Below are experts of layer 6 (counted from 0) of a mixture-of-experts language model. Rows are named router (the router's row for the expert), gate (a neuron's input weights, with its number), up (a neuron's input weights, with its number), down (a neuron's output weights, with its number) and show model dimensions 112-223. Each number is 128 + 24 x the weight over its row's rms, rounded and kept within 0 to 255. Numbers have three digits each.
After each expert's rows: a language model's description of what the expert responds to. This comes from a sample of Wikipedia text that the model never trained on.

# expert 8
router:090078156125133142145108152117119170115171105117100149104119120114137145155105147108150122114125120073093136150140116115178147158126119162105105138143093141144091126157166131123149126113098144152115127130144143125131119090126166189123146151146131166138110140140118145128160126102105173123161132124106100090108103164101111112145148139151
gate0:137094142140120151082104135089125118125133110139077129139131136127124170130079157127137120073127071110115150125135139117103158153122114135167082153151136143124117147161151126142133074136131117138152175099125162111120182118120149153148100136148172120137135129113096127142141113155126135098148128132140142084083119110101119098119115129137
up0:109172097132131112143120141169099151135094145064153145132110133115154127084140129096149111124122176150102150134116095104144107111108121119071147122121099100131131096098109100098138147163147151137101096141149114114110088126110131111107151105122110145145118140134138141115141119117079144153124135155094103172171155154145135152152118173141
down0:156124128096118101132121118137156102113119123107138088121089119107126111075104120193140146140159136141114178098165130151139080084131120113127152178121118094099124147121145148093147102093165132102140116149117103130149131133088104103109148118136108138117124152096115102137148150145145122089141141191152093148142098113114120130122126117123
gate1:085108150155148143134117166140084151126157143137090135121093120087134126137145169112145156119153139136099204131089132154156166140155127105116124115119132144149074096147105081124139136130118120122122086134123141099126157168134113130130194121155122122142161155117134144142124143110101085140133152133144099084108121163081146159136129135113
up1:147156127132111126141131095145166124100136140113164129119148143167107127118126048148113141163136108126168094167161119120130126095107154160127168152144107114152165139100160134142156173165131139108110151131138183162155112088151137095092126150122086164131094140150118136102156138112142156102161088138120135165148136159131109103130135081146
down1:132130154104101111129102104136124127156078137131143121119155108122159141116141119121133178122076139118149150159131116148163133153112096146135165174125139132136093121198151135110158127123107131126133137190122111117168129169140109102109147192157138134118127148117142159146133103115113073119152118103152071116109141102103158114112161137104
gate2:133077125153102104157100152113122155121122094149092141133137132120165118132119122154150141148118138131143115127110081118130108098109159097167169140101121128157117085156101176115135158136100100107122120112118135164081118161123149143121173089110121116126142161115129151095090108072116120132109164093148138098077104120125113174118129143156
up2:107079119164080096103126165118143172107093129121085143111145128111137136146080116110142116150173150133113118128144121168145157103140131113133143114102121136110112083109111141112122145147078081123145134105105110143106111134107134146153116124084118104122145138164113132059088119122151098142134145114155152140108139114093093169116129170133
down2:139147138127144122131161119161160120082130121091114120076133117114117139113109117127162137139161075072113124133121125108126120100123102136118083122122154130127178154138161108129107162097138133125126147090145111084114102123118139152179116107128124109127093110095123123162141138127112104147132108161167146157094151117125144111156110138091
gate3:138114140109135116107131145115141164134099109144131123116131124125135121132142133140167121093109157120153118142077092084156117190137128150116145141134150138129108159152132137122142135145111176188118071125145159103082102108106134114111136152124134172156118094145153120117173094139105129126139161144078149108123086120110111153125087141109
up3:100147124157108142101125109152120096101120152128129096132119137105121105091095106121138141158158099092123150146172169150067143125107100156136103126139136086143143108140099131127109143118119084087113169128129151121142160130156114133120114125121142121088133146114081106159109174121130113090126102135152109154131140161134118102130139129152
down3:136138142128124138088124134125077153079175122085109166161129124112130149175136092115104150112130105116138085151117118151097153119140126105116141080135174158127115123106105105111122094131171113149131102098123129154129135095160091158140113103148136156140124110136106167074125101117129100126115135154139116151119164141185122133078102154126
Description: Adjective-forming suffixes. Word-final adjective pieces and adjectives like political, social, military, or endings such as -etic, -atic, -ical, -ed in scientific and medical prose.

# expert 15
router:105115165124162162148107152119129127109157176127117156164124127104140112132119140127133100131110094105131153149162132099154117169109129127120095123133125117123092098128166140116131139139083147147131180154160114119112153109144170149118112137161110150146078162181107138160145124106083145081163095146096113104097117138115121083127162109136
gate0:128149112147106126128125093073120141115124128102114144121152123127134159139100119089136120121129110100149119130109114129136149130097127168135145109159078141161098124096117139108125139117131178165129133113135116084110126116114118119137131113159115115125138115208088129127109132121085146127161167146151123119113122128082125135091131128159
up0:139157110114107105150120112122126138145140132116133142114166107156119150151096123075145102177178086113148096141129115142158151131110145115140127130125042130149089139075121131091110137110148164159162116124150123110085122132131109119142130124154084099118141117134121129153112132145079123169131138117129135183116137098104175102123119108138
down0:129130111119082136144066110125133151143143099143141144119090078123127134174118135146146137091127134101125099118146110089149145152085143147119123134141102192087172100149141157071092151116142104117133169121139113090083098134132110152133116130120129173126099125155104166164152110114110113179139121130125136132113143154107170121124095136197
gate1:100117111136146120142139132110135081078176084117145124162142126142082094119143119128148168122148127111134145214124100146105118142107080114139139150118144158070131141145094041142104133098069121098127128157115142123061100143129112115117145118143139130112112141162109176137146122117151106071121133118123175100133152131110141134132126130074
up1:070141147131125101152116118117145106107159095113120138152133096139103119119165113132132140124133168118154144217165140121136100144142104100136128142129156145097111136143085077090110157131100135123124145174134151091061139140120132136107122140150128158113142148171104142132167092139130116049098118125138129102115157124109137102132125139087
down1:127142125164124127102090124161132116178119140126154150165154101154202128114113108132085087149182147161146124136129113181110082140139104143166119096119083142149148104111105126092127146115120165156139125101154116130145063126132106134131147159148134136099197074153110097146178119145123152092135109175149133105150178151082101122085130127132
gate2:163084124167130125117139111152131132128152153126126130130117149122133114118068105145158123144172151128096131088139113120092138169111128157107107125127155130183145152156117177093148173130136084155127138109118143145151107127155129163121123092089078111101166173175128133129112155117119110075150175162071148113107119121129122102115097092170
up2:119161143136163112116126138112147134192112118116112145087155119161162113124105112118098126141128118146155083142160182112118149101124155138126168158081105076062089114153123129147105110130136143158172092150135087107147155137082118117133106156174110112159119142120104119142160134088134134091147110116145137150119160127141132123138155137101
down2:145139158114138127122236148144111117185119126064092108168129144097141091129099169072129117187132114167128105137135126101126147098158121111154074112133129104107140181086119156125118153121143116133112126078112151098117080095134107123137118145161109104131176151097149100147133079100134100152142147158150105115152124142149137116112122119104
gate3:119102140159152144083115135150131099107092148143155090132131127111110132169154136120123136146124126116137133124134114114142123161085142132107139097138114133135117098142135142108119138198097160138125095105121130161111130157171129090072117138121157154154146093178113105150157138141131139133136123151121106133111142137109092118134119136163
up3:122114149135126128094140131112116095099076142153132074160150099132087064166157090147106141179170114154131115169102125147149157154113125107156141097149144162134144112149115137145098147150124158140135080140088118167093084163142115098127112117166134161118149086133142105144140164155140148105113125118126122109128128116135142117107091099128
down3:128129149100137125145176138108167164097147125067122134168137140098096093124122129121137090117127093132113140129157143159094113151155171115126096100134173142102089193085136092159123080127157092105130129139130090056140131117129143132140127149156147106163114131128176127099115129075119113143123145184131143139165123125152134156130112163117
Description: Clubs, regions, directions. Compass words and pieces of club, league or place names in sports text, such as North, Cup, FC, Colchester.

# expert 44
router:103131130155141158134115175149108143121164147103116150137105150118129149112130145117141091082117103123107158160111080084156110135105117169108106128145111104179075101147161134122141096190107170170132146140151154109094146101181199156079168157163136144140133153147090134134135106103113154100139113141082114115099133144142085121139130161165
gate0:134138156107091162105138119083120157154102163136123112126124130147161165111171132147136083123150135117153087146097121138111161105128123142163145150202129132130124107126131169089160153150148136123093123117128188121147106134138149134140125116146148161132130146120131129141105156124128123149147107114143142092107113130168051122127166138130
up0:113173136185136112096137080112130109129136123124097106161147144097122093137124142141118152119138097125142112125115121123117124114116126144140166127144097172153122102136087111121127117133149116076093112154123163094130148131148143105096125130143131103124114110091168081077110129113114159141137140116195118086138105097131141105089174139065
down0:123140131123179135145019170158096154125082169114160067124153123105136145136123157106113107161118117123135087102118075092170137106150136157082145104089109147112126087114183132092150102116106167122129099086137145148098119107159140149105136134175107125159140131133139153139142142104088107111119131141144126127127123108159187095152109151088
gate1:125136109096115107186126158154118132111141142162146130085084099106146126121150157108113132118163129076131120134114139142129111197140109138144122085108092110143092116149124133114106143120134105094122156118152149138114132115105119135102150146101171164164113094140124136163144159140087084149140123161088115104102095095136125078143109148136
up1:163127088109120117141154132109127129129143088163141135089138108154123134088164119117107124141141164147123148118123111168069146182127134111164091105120117136119139168145092138153096144122122125139151176116113136112150129164113107077128143148094133138146145057142138104121119118105144085140098126091114173141111159101145102131114141142126
down1:131124134145149105131121119114136122156108122136142120167116132119129117132121153085123157134087116134142103118106129119137119089123113112154114140117119104115108165088111127129110188113130129137147118110161086153129158102132117157115131083130115171131129137125124146122102118126100096149113139119164144055119119075159136144146107120111
gate2:125119111167077090128136138108103139125136125111138138118117096100104115135117150154150117101116130083127135156139106107161097107104109133077138125104102086149107111111146116160160114118088145140112138180141104124117130143153119134138140125128091131125087134107111136118145117157153146128127129168097149134139150155108148121114119133136
up2:109125088174130128103147114157112135149120125102125149112135079134070104096109122139138131125151135131099091132117138137145120101144127102095121115107151126115123146076090158181114136131113156111156125146131116127100122152130111123122123128112116133095114115118124111101108053141132138136119127147083169124174124134127113148072123102151
down2:119142132146138130146118077124141112167127100110134111107141100121145121145130109147120128092091124103126121156139114100140066112187102111129106156138143123078142044174138107089153129111124088100135103118150090131144143146137146146121098111122116128156140122176141137151129146114136112141131084150115106143138157143172132103158119133113
gate3:161117098135134148138128095168113145152170149139176151140154171131134134116138136112083126106147131139140130108106143096153103112127142140120152071094143154114127081108134127108118120132145113148106162079131234178177148142135143145110118110127155148142103148181105139107146136175164112072116145162082120110126090078152093137137136114178
up3:096109140143143097111099125115061131098105104135108134100095062122142128120114121182150150128105143104145206124153127149114092109118154123082103173137147154152105134151087134131120116094126132100138082135134077078080106116128094104149117089142109112127122123096127136137106114079094140160149119115143119123106133110078172125100133132059
down3:112113135134117108166111108085154126143103107116129141142177118112168139110132160095111115149130161132126087097185144149129125140147134152148139152150125082124124159169087114149143103102146118139113113131152122085133140090151139145146131137103094127118153140126141149120113110144131186147160104100144150130118095112161099100162124155136
Description: Prepositions before objects. Prepositions, especially time and relation words like during, under, on(ward), and "of" in "much of" or "period of", usually followed by the/his.

# expert 58
router:085132139130139133149091144153095135109155154103116171138113134114144168140114156133151102101105114079114141141148118108163122150109123119070134140144082122173114097144143092118146107154117140153117172129167136143110147075141144139094153115172105163154100138127113147143135118117108158117155100137130090114102132142152134105117130143149
gate0:148115140095109120156114133128138092138151123153106143161147132092131104132128139128134090094118138093169113195109111130155138144099106121143134148115095104151115147125139156089119155142112139135140141105151158135123152128120173118108111142137132154137132120110086129112100144134142101104162109154085126158132121097153127148128140105131
up0:159134140114118138121148076137137122147135126176126141148193104099108103140134122165136120135115122116169112134124086159121143121104102111130107177134098100159145187143120134114129128154139150125160141129117115132079171126153163127116105129130164104098112128097156082117127120096187088099158099103102140155105156101144137143113115132120
down0:089153165177122107132140130104094136174101132130127121125084108133104148131119094086093163160147143107162105118129108149149125148145151115096129133096172143175152126086129173160142123137091110149124173129148199085117123109161146142105101158166108171128169111147081138137098057111104094131116107157173108125116100119124132147167138119175
gate1:129125121209132132082145084111077163122090145138118152122132100105154137112113098096161091034090170155158142145119116128166116123120119140106159135124118144160129109161129132140120175162125126091086138138170103102123135126135146151147108123127122105144147157137127100151092154095162147091130135166160154146126178140128089170154114147080
up1:168111131073141112156128147152181098132126124125169097162108144139120107150127155149116164180125107099105144113119135110112151165146143137140097117127153152122081120101107119118163099092097141164134100163129169121118118129117118074104129146110101144110116124110116154115170101137089113144139092103102117116104055099103160085157169105148
down1:145139152110090113140136112144153173125101130107098110100152101129125142148165107059111164134096131116126105077136111154129157127094177140130097123112154111139108104137131111113130119141127125127107148161099135125148164157150109091101130113146117106133139125136127143195147138185100107142110122130161131079160099092116164083104133069197
gate2:127128120124147120172131140168158058145135114099103099145115131128145061139168154185116165122179130093096129075124154135126134145150154087093126143125124116111089124121142145152110074105099133125150136119143123137127127146102123110094152133068126113147139131133144116122140108145123114151139089105141121108107147119133156130104121112109
up2:086139087122116145132124153062108087104115119122109160163141093160116093124103143133069118139140106126105098128170147124098180104137155133100135080152165094140167129111144163145162125120108104134124112147111129156161153124099137128138118135151127177134143143113091116124104120103115076102149144158157179109143102115165122063112124141101
down2:110096096135094125120158137130135132095131141135082167108177066098137112145099137133087177123169127135121132110127135131112126112142136142087092131130180070171134152136149116149138107127121093133122109135134167131178132139119141168162138103104125111131114109084068091130106127135131111150081115120116145177101057140145104089138123129088
gate3:111144174120103132131115105152105137126139125122116186146145136125130101101127132134160103102109156113181142151138129145130071120100075109120132135122105093182145134176101149135109110155152104097130105113121140150098137148144128130139120173169110118159149145173100134151104158117158174081130137179084107118170148134132137110133127144111
up3:136114083137148116118116148125167126098104144122127086116114097125106173152119133110079165157138083108058133117107117107143184134140188163151126126128135164108113091111161085139145135130094152163125131170125116110142128085131163132087114098096153126092101104114128144116174123142092080170147128102165120110070083119101110122106148110158
down3:154166092100154158136135143133138111178179131129112115114075074148103120127135146119168130103121138145090153059150141131120153162091095122100055152120129160108121124137125090119110105137148093145128137085153100130145092145159108099134145101121192103132133113101156138113106104164127107109127136100130113077146141107093132118130086101137
Description: Name-final word pieces. Middle and ending pieces of unusual proper names after the first piece, such as ter in Slaughter, le in Crackle, uma in Dalotuzumab.

# expert 38
router:090118105134144171131117155131110173102150142117130123138109128089169182126120140103152104086098140106092146117156114105142076134105145131106124143145112117171110092139161122105158116173115136184088160176140125143156123119154160158093157120167134138158112158132130172152130103096109182123143126164127086140096114151120104101142142142166
gate0:141112104139131108123123138117142107119094145132147140146100125117123148125155142097098134132141138109113105090117131143137170144124126175137112135106109152095072120117188151132085171158121080175128117143085153130117136111160137171092130124125098130100155118109119157111098144134123139132131110118119158149104118145140124128130109138127
up0:103128175131144149130125107137104168109161139118128121134135123095128122151111106159159115154088105110113154167167166082121052128156121103121135136147124123141182084124084107128167066122118173086145151123157113129115151141131126108133106107135144146158085125155146101161155123145123156106125109133128099124188128105105121103091144111161
down0:130187130119137106097206120140152123114140131137151116106134135116126110129110152124132107119091119115151133156118151158123146063117112110128151119142159156089140143167078129136131126087155150114114092177165149146126137111123142111156118114112162123152134122167111141149121106155117110095117130142118117091076110089127119131084082152067
gate1:132120165137181128165115110211113199144145132166123150118133136109130151130122110154166141109098094148128119107135116136123115142084125116114079167141125119145148089128147107102155100095104120110092121097123158094112135130108142122096165110152102132106132132151139155144134126151122128090131131137129125136128119143111136108170155125122
up1:150148130143148130142158111138176158138141129185118134089135132141106132127141096168121188125121131149146147103103124156086094096104117104150087157145145113115158146113141141128117140103126112118104116113099109115132105169074124118124134113083145101103150126107144140125132104150142139126106141126138128123149136144137129119125146148124
down1:144175107139126089104148153153131169099143159176150135120127126138144138137116106146112139181125130096143140160137165143164101141142129148160117120116116179114141164145117117166114161143159133121136094118108128146126135141164167062105081131134155106118142107147126170119159117125141151112123107141101101130159131106062130145125102124121
gate2:142112144146136112146120132133111091103173150117109119174145127187123099132114140157152095130080121140139149145130130063162124154136080133130157116122096109136124102139121109122148084181126131094128114170147130107105124103153119125145139120133114137132069130129102136178142134084100140128130133159124132102122140096076117146149127144116
up2:138127095133119109119141123157114120114127145146134099164170105186109076104113133097176144121120138139104148112119118075135126107113090134126167108148102138114139138082097074168124101134098143086143111142167118131108115134138138089151160115148089121142100134145083106117136118112092175154092147137111141124135163120130127143150143133089
down2:153108117161113136143135142118124133133070105164155158120128154113103153114128099140096127119178124089137107149089100159137128126136111149173088119127197121133121187097171083131094130103112110115118170102101116106142093108143169144150106126174126144107136126131177101144132090106124109154143091117164111166155153097111153115169155087129
gate3:111061110126156154134112115128054140138115110159103119140091137135166195095115145103215092085120126099184161098114106086130101133149137095114158167129119127117129134120130144120106142121126181115139104122135105130142152143138173147097158136102124116145161105158138152152148149175088070125162129177126084110074148130143134136168147128095
up3:115188147108154149122115121130143146105174150088114146134106172118139146133079082137144128132139172131137139081169156138132120121144133127101130153134094127114084133132108138084128110130169131127107126140130149105137135118074127149095118138157154102104132079139118105145114130116140153142121136114109122142174117125112128122054120165144
down3:133158125117137148126139140133127177156135140110124209085132107114187107158120071112102124146168104122129144182140155117097156142150136144150144146125160110115101109127096178155123153137132121123103069120167138113089096105128129119110093085162128162168114172115128137145148160140135127103079086126143131125099121137117152106107151075142
Description: Noun-phrase connectors. " of" after event nouns and " the" opening phrases, e.g. loss of, capture of, defense of, plus the pipes separating table cells.

# expert 43
router:098117134152160164139120122162083142065130139107084131110091155112145147122141158100159128099117100093095157157162095107153114138108123154109122127137096099141122094145172099116148101156091151137101130136121152129142157114174164146092149151138116157155108114153134127133103108110109151091172077132127110124115121145103095080171132139181
gate0:099103124168123155147109112127097130107154089045171133137127129099149164131132130111120104156098106129128143151096146137087124133162130126120103121182126133117110076118139116101155072142124158129149128107142080183134154117170134145142176123108136129145121165155154106165162103142132177108110146150088108112154136083152149122143117118130
up0:092134122091142122139144099116129119095121116117132109111131121129119141146154121146106133177154154105117105099089133176103115112163149067151125090145116146113124153130120140112123111135149119123150097100151055156143126140162120121190129138084149083104160107126153082139130106170123121106141150124114091130146186110141112113089108107151
down0:108141153160130113154189129165147104121147163147116116151090153131115167179158162144138097135105163098135107115103143140120161123133149130125155148106099129136151113114124133127156141139046119137138140096148122124112097052154145094138119112143123106144171142154144151130150121145102090124139138122167161162125163134132140127109119144147
gate1:122177092132134163117150123110113103118117154138144153123116103107096151144104148131103134124122138107084127077097105119117148173098108190108127155121130100129102122138118107152108181143102151104114100132162168138183145113130143106078112152107144145175146155126129161124117140113134139148112080111127113115100076111076123140182165124156
up1:132176128107125146099152104112124113154108174157071143085102098112096106136149147143083133155154167086105104076112105128092164168129133139130136149100132134123142137134108165152105165109138108132138095109111172145182127128114135074110102151087143120114150127123151148089108127143135140146107120083136068101105059142093165135166135115167
down1:163116105109117162116067141148151145130125165129144146123109143156114105146152105138146159141152134098120117113124081132168114129079114101127107125118088127116108088068145102164085146117140146115128127169124167103124113100125123122144107139120139091112145112106085114081130107184081126129192110112116127112109114149083135123134151116141
gate2:127103105130094167143118168166141129113131171115133126152111102040122103115084103142199126159142138156123110084166136144154151108106110104127140131115115116119149142156133104107133106130144129108121140131149156125111127136136144125115160114131115109141120150191113129136151128143121150128112147149077148150146112148122130096111108134141
up2:095075146114108165146137154165125146117139150107129146161121100091105097107123102143148142159144173155105109086152131145138129114146130095157128137083119105096175150129125132151137101119174107111160108133125154156105136148106115131121139142138091086132138129169151070143114134122155118140091169114112155172152167135131135116130083134143
down2:151141122090125139136196120138131095135147129106096146095137152129132143119171118155148179140103162098142156072144108154137129140086173118189130148118133133157127120127111130148131123139119134145098143113132142109135123134087143164135128133156127145138092131145098143118122140124118158124145108101139092104096124138120091105105120133145
gate3:072100105120069134103129090139128142134121134131116111111151147144112115130127151141068123074124137106170146120143131114125140105156170134112122115105080086105135135136163130145143114143147140139146104126159133141138161129086124098094094123089124136113174119112119094109134110073082120103140144124114100085127128092166080118141125152161
up3:060131130132084145127138120178111148121146156073054143120136148114108098162089121098114116095127144117094157113122116121161106115116156119091119111097104100138108099151169096148133097147114121171157100132151140152112165122092123158093080124096143148131142086095126151107148128082126066112146116113107107118128126074137102156140143125151
down3:130113083139134105152016140130129138153114139146116141134143128114131100156178136114084119123125107149162143127134123138149118107129109147144083142127097143149073136143161089168126112117129112145160138193116141147100113128125119142095131126113123168123121116136167078113131145163100085134147155142133120118095123121076115152155123091170
Description: Plural determiners and pronouns. Quantifiers, numerals and possessive or plural pronouns before nouns, such as two, these, their, several, both, they, with possessive 's.

# expert 20
router:116113134147146127161108159172134139093182129139140116124095177125174144124112154152150108119110117116118152130155122086187093146115115133072113157113097115159073094138134110137144142130123134115109171122149166098148137127152171145102157141135133177184136127119137121140185117129081134108145111135079091115118106131128092089142147153156
gate0:086135140128095135145139132128159098135222113113148099182142140132125113096152127093153109143102122130117150140167082131101166165093105116124129118117128115135123084151111120134117158119136124103093131115125143147114135161142160102119111148122165137149125139121111112116161131158135148112107123160087129151126149131143118110142172107124
up0:129146125118169118117123131141102161100087156125131179104132119110154141166088125153108150125139142118140113103138210130142117145134130141109112127139110167124101135127101091095154101174123129189156136128132101090137130088143086169125092090160105136120122144153155112128147105087143116125139135130172156092116111098100137107105123113139
down0:155124142141125154128122136090124118138151140107125148175137109127141120154127137099124151175119124146108146111088112132163143130116150118149138148125159118101143129166149135155073166124154194147146056141132112145124122108095133174154087103118133154136127112126116144126120143150126097140114103102173113094135120138130125140115127130119
gate1:123184147149145141114123137107131157143164134119163125147126085102138132116126134188148167138126127142145145130102127156145112086137143129149135121101150146109092157117161128111137157123140095119121140125116128107128124089142154123116132127123180153134132104092114097080074130159085116114099123112095100155144130123139140149105083131117
up1:131106111104186132153124076139152132143157129134128152103101131112146127097098142108184137114147138138190117123157165130133170129181112061053093145124118110162162129121113134108122140157104136125069113139127101143128153119074129079133117094131127135125138097130122163133166116096107125103145128141061130124118115162127128143125162170089
down1:144128122099108093096163104128111149110121136146112122181089134139114101133136108085134126133125099127134138163132129094163109161133124123108116141131106127129140150122093134142080089150128151117171130124124123174163115170174132112122107122152103115133093134136105171155071099177110078159110083141143144114122148145131114104091171147173
gate2:151091133160101128097102140129138174090124120146097174087139094150118117097160172114118128129141102063151110082144133116093109128120127166150111116137115115137147167152132131081127123124085149145090134146169109107127092161128104148125108136120107128109078123120122136133125111113145139126141127147159137155092124117134116101099112136124
up2:154107135176151143108085176096104180114160121111122130140065118137130125140126119065137114124107160128125134133173121070141085138137099120127149087113105132127136122155133130121152154094136139133121111114067127180088134098113114163102148133117118139072107112124133160110110106130128144132137138097133150147174125127142140142167129124122
down2:075120141078164136151069077117100174150076136117121113128121147154163117161116136112152124142098115121146091121138136137165200128163096129140116129144145102115064137111143095102106115119102162098151107089168161108101145150107140140155168115148116149137167122132131157154147154146137119133113123122142118120142103146149129160168106185137
gate3:106149165110130096136137109103099145103119146142124138117115193131163150137094125098100125112142132119094109148168154132170154113137135117052100128130104152151138135121150147154117143114151128140122107157132107102149169097113148113102162150086169121128118120105110143079105146131150130134153125174107122114130128123129166149137130165149
up3:086150132106146108132134076142120129112113108152146154111131193144166135135116132132102121130157124121105098121176165147169165108116134151053090134113138134144129113133134144135116141120167150136127107137123120098172185164106162084088173140091145151092153127083135137073107112128116102126140110136111118131135115109176129131136145113138
down3:096141160159114118164109134106116123090099101101177146143080127154091121153114098114158163152116165167120110104118132097147165126146127150139109158163127128100121142067146146120129154151139166175130113103146142147146070113096099112126098131146116079108113162119140111131137099117106114103129117182121102132135172164130096124103153138148
Description: Narrative verbs, prepositions. Prepositions and verbs in narrative prose about people, e.g. in, into, took, being, often right after was, to or he.

# expert 35
router:125131123122138133129089146128092144126125168117072167148093143102134143142101163124153126102108084067079147127152114120125117145116110135096143167168117116103115109129114100107141120121103158143109134143146136147122116107175125139094149115158161151153117139137082159146156128099111151088179078152105081100119122131131123109123151140139
gate0:156116113128111134121104142090153094109105107136138108158126129158090179090054164126111154158108076097116123132144123158125095093130107110091125136112103085132075118132141085087139074142112118112124121133123097113098149150167132115148156114059144134064068177176170158143140127141141158141121153107141144164136143117137099121146160113172
up0:084121149145159148172115137158090143124162134114139142110163132097174170162183100120145089076110171133158143133114132077149104142110105152139088111091151150151122117138152113136148180154126137133098155115178167138174160096097159141081123165177134154168131112107069117132122119143113108080146153150137114108096090158139120123146124144112
down0:165176110143128128097146109158124086166123149134123097091058163133164168082134123130148158172137094140164125134105141089102126122107144135123131147124106137115129117144147135136118104122146137110134091150132119127077135123121112121131122119173131103148154130111132137148135131158124136134119126173159101125127107118131105135115080098152
gate1:165114154140156089114137101099113163100163083146116093115136112133129133115127102118147126138089110113115201124079132083110139119097113133146133136110123125119123142108137127154102159112095122109153137127122142136129095125104109127061144093124094151140136136078128120149138131104140094096166139097145131097134133108132143154146129130109
up1:095128140116106155151143165142145111147108169107146120103160153106130136155102139142119122102168163162128082151140125123163130150166136143123165109126123125133160122145156126102144098166159103173090134167154109113173155107140140128187109160150138138097089123190112143112144167138134141151095141172117143168140127110113099113123111161150
down1:121103105115099155140198125100102115137099158164148154140166111137131119155097149124119110100090145100117166158115144092062146095091128139143126165143099119121166103178106119158107125058122102113143122123163145165129121127105099071145131122144167112133106140135138161123093125122153145091136132116104137121168121120119126126138090121117
gate2:140142096124149085133126102062088136117102149117116119121129156156146134141132141095124078140105156114128130175145109111153132129150110081101115122112112152143166132170136103128162108135141177107148187099154129122089129139126139178034157157173154097109076140160150107138117127110124162072133115161143082134141138093169150117149109142100
up2:154144112113127078127144131089100158129120131116122093133123125156130116141163125106130098143131161119130119144145122101120161100147104093103132083122131178138154162124127096124122140122143195121155190093143145169097146162133112178080154159161140084105096116152158125128124139142120144083102128161143126127149152089175152119144127111128
down2:155080112134157094091059120136123146131114102118157144151159125127131128145141135107112170151141138123130115138108132137166121138187119149109127150136159194152122131140145086116138103154131148088103082145147146111114092142127160128091142163129106129110159162177147160127146078138109167083114116184116107173150078117157104097123118166122
gate3:094121128112164211129141135181132117118115127140117140136097148100147121128126122159108107086097091110129133126117050133115076126124119149129088138147131088137126118101123113093113143110099134164126130127155128117137129130111112111109119156140143164148088133125117119129122176139118133121149107118101153147120140122134106122145147122167
up3:149138106148111077134116141092144107126129148080169131170180131170107161140100180092148118146133139111108091135163158124136153133145115102093170171098112103128127122147151144144157100154181115097103140137140138132111132118108143129115119127113111106085141146156116129125113113133131150128094163130159112109125111129088098094113156133130
down3:141145140154094136185151197107093168091120078116081118160164147200134116082151111138108119120165140171126088149127116139138148126097141119112135137099094119135128109111139108134113105095118147155124087131093100131144142130141097145120144132088105134135101087131115125151146128132124137134144148113135143141146135169115094124104117138113
Description: Given names, name fragments. Common English first names and kin nouns, plus letter pieces inside Arabic or South Asian names, such as John, William, son, Gh-azi.

# expert 45
router:108109106130125151139085136141122143109134148130107161126118159106133158126112123105182111106106130098133166159136134100130135121105095137105116177166109104156126123154124090085116129159122160119098148151185150112119150094161144115108152126148110156158124153171085160154165121102101195085160103138116116128122071140123074074164157131139
gate0:133092131163149161162113178165172162147116148133192169188128158080212141166132126111127099122116115144110133136088136126124115179168116114135120162144114115128124129169102132129098136118133149134098143117128130122121142133120137123132135154158125177154093142127136133166143149094075118137161141143158136091127101124139111109177102141138
up0:150132153139128122129125148106155142192092160128147147109127135134157107154165133138134169144157152154154158129088166159128137131146103120181139153111163102141158128123094132099103147114153148127110129117117109132115136140122119084120100101140145123161110140100161122141127141132068146124138140107163153119130106131097107104119109145122
down0:154190128088151139125095136143132096137134137119131131103187117087101087131130158138127123120160115123112151174087160132116113084115145148174171101132140112146168150114191101141072134115126144113109175136130103107176137084112106115130126115132178088126143114125137118164179142117143117182116123099125138154103133089127091129101141121087
gate1:157121134133132167144125179188109127120135115117133114133139111127103135131124156071113116160155114119095160111118155124134160153115096124111108099111138122148121132189091152133128129139117126120115092142161121132154160100121125111162115092088145112151103117138107121101129089137136122095167092136077117175085144118084100113144143164099
up1:093134114097130109147123102081129149127145139146119110125114143125152137160141116143121111091085123127129136142138092100099087106148168139117155133138098121132124090104150097133155118137105146152127134115128173136135097134164127128088126151154105157110118123117145137158131154104112123162121157136194130097132142137163165163126137083168
down1:103160151157106106166184139130150149125110152141113154081122145136156094121168119114159153114128134116135125168118124120166124126133168111129138123146103149133103126080120102138153162089130132090148128099102126115127115108084093127139143134141121121115185126111088124139116134126118135120110178133109106097095115117094093106134117109145
gate2:098138061106115104122106111083089122145183119145108140130086128115127131122165124151127125087112165130148121152134114116108101127130113109102121093121133118124149138106149173118136111129100130152096131077154107133166113124134113115127150113117102137112138145087164095123098104127131091106169052177095139151152121129160157129161122123114
up2:148110195136131133181145144189180113084077118111149133106142121132121118130098136096110138173127093092125107117111135130150135134105112145122152161153122152131105134160169099141125138120129127118139125162109133144093139140144134144110102126123130125123103090166075162140156171113109151161101156092152120107103119147090111174102113112144
down2:092172147144156137124179148140084134161112089131131135146131134100145140120148105127060178121140182133154122090124124146111142118097113143163133133189149120101089169112143100138108140170126073110160112135108131063122115129098129124120094135142152115098113134110102151141111074099145123128117166116110096103136143118121112114091128134165
gate3:069095115137109128128123152141099135111148155117130141119131129127126134091152143109096116110138119131138148117107135114119114153110126139120109131126123119096105129142102141132193125131132102148117183135133084122149084137147119137113113101154146087104122188117106136150128130112094114113130109163127111109138113123111123096139162089101
up3:119106096108098107143153133134114091167104139117118129104153142151118095129143131176098152095162138190128117143095170143109145144146143069116089122122174123094134160119131168156152095134156098137142126125122100122125084157126157095108127118116120138121165167091156090151100093135096066137120163132099128141131128137127127162218114124084
down3:150155165142134156121145172170148119120147102117111104149122168109140090132138149101111148151144136115123163103120091103103121130129146126161117167101132147101142138105108142116140091126141105119114071104081141162120120088147122165143142108137172097127098111149143142131153175165122135105114146118122130116105135127098102107101114124124
Description: Music chart and release details. Tokens in discography and chart listings: city names, Released:, semicolons, years, the before chart names, e.g. London, Japanese.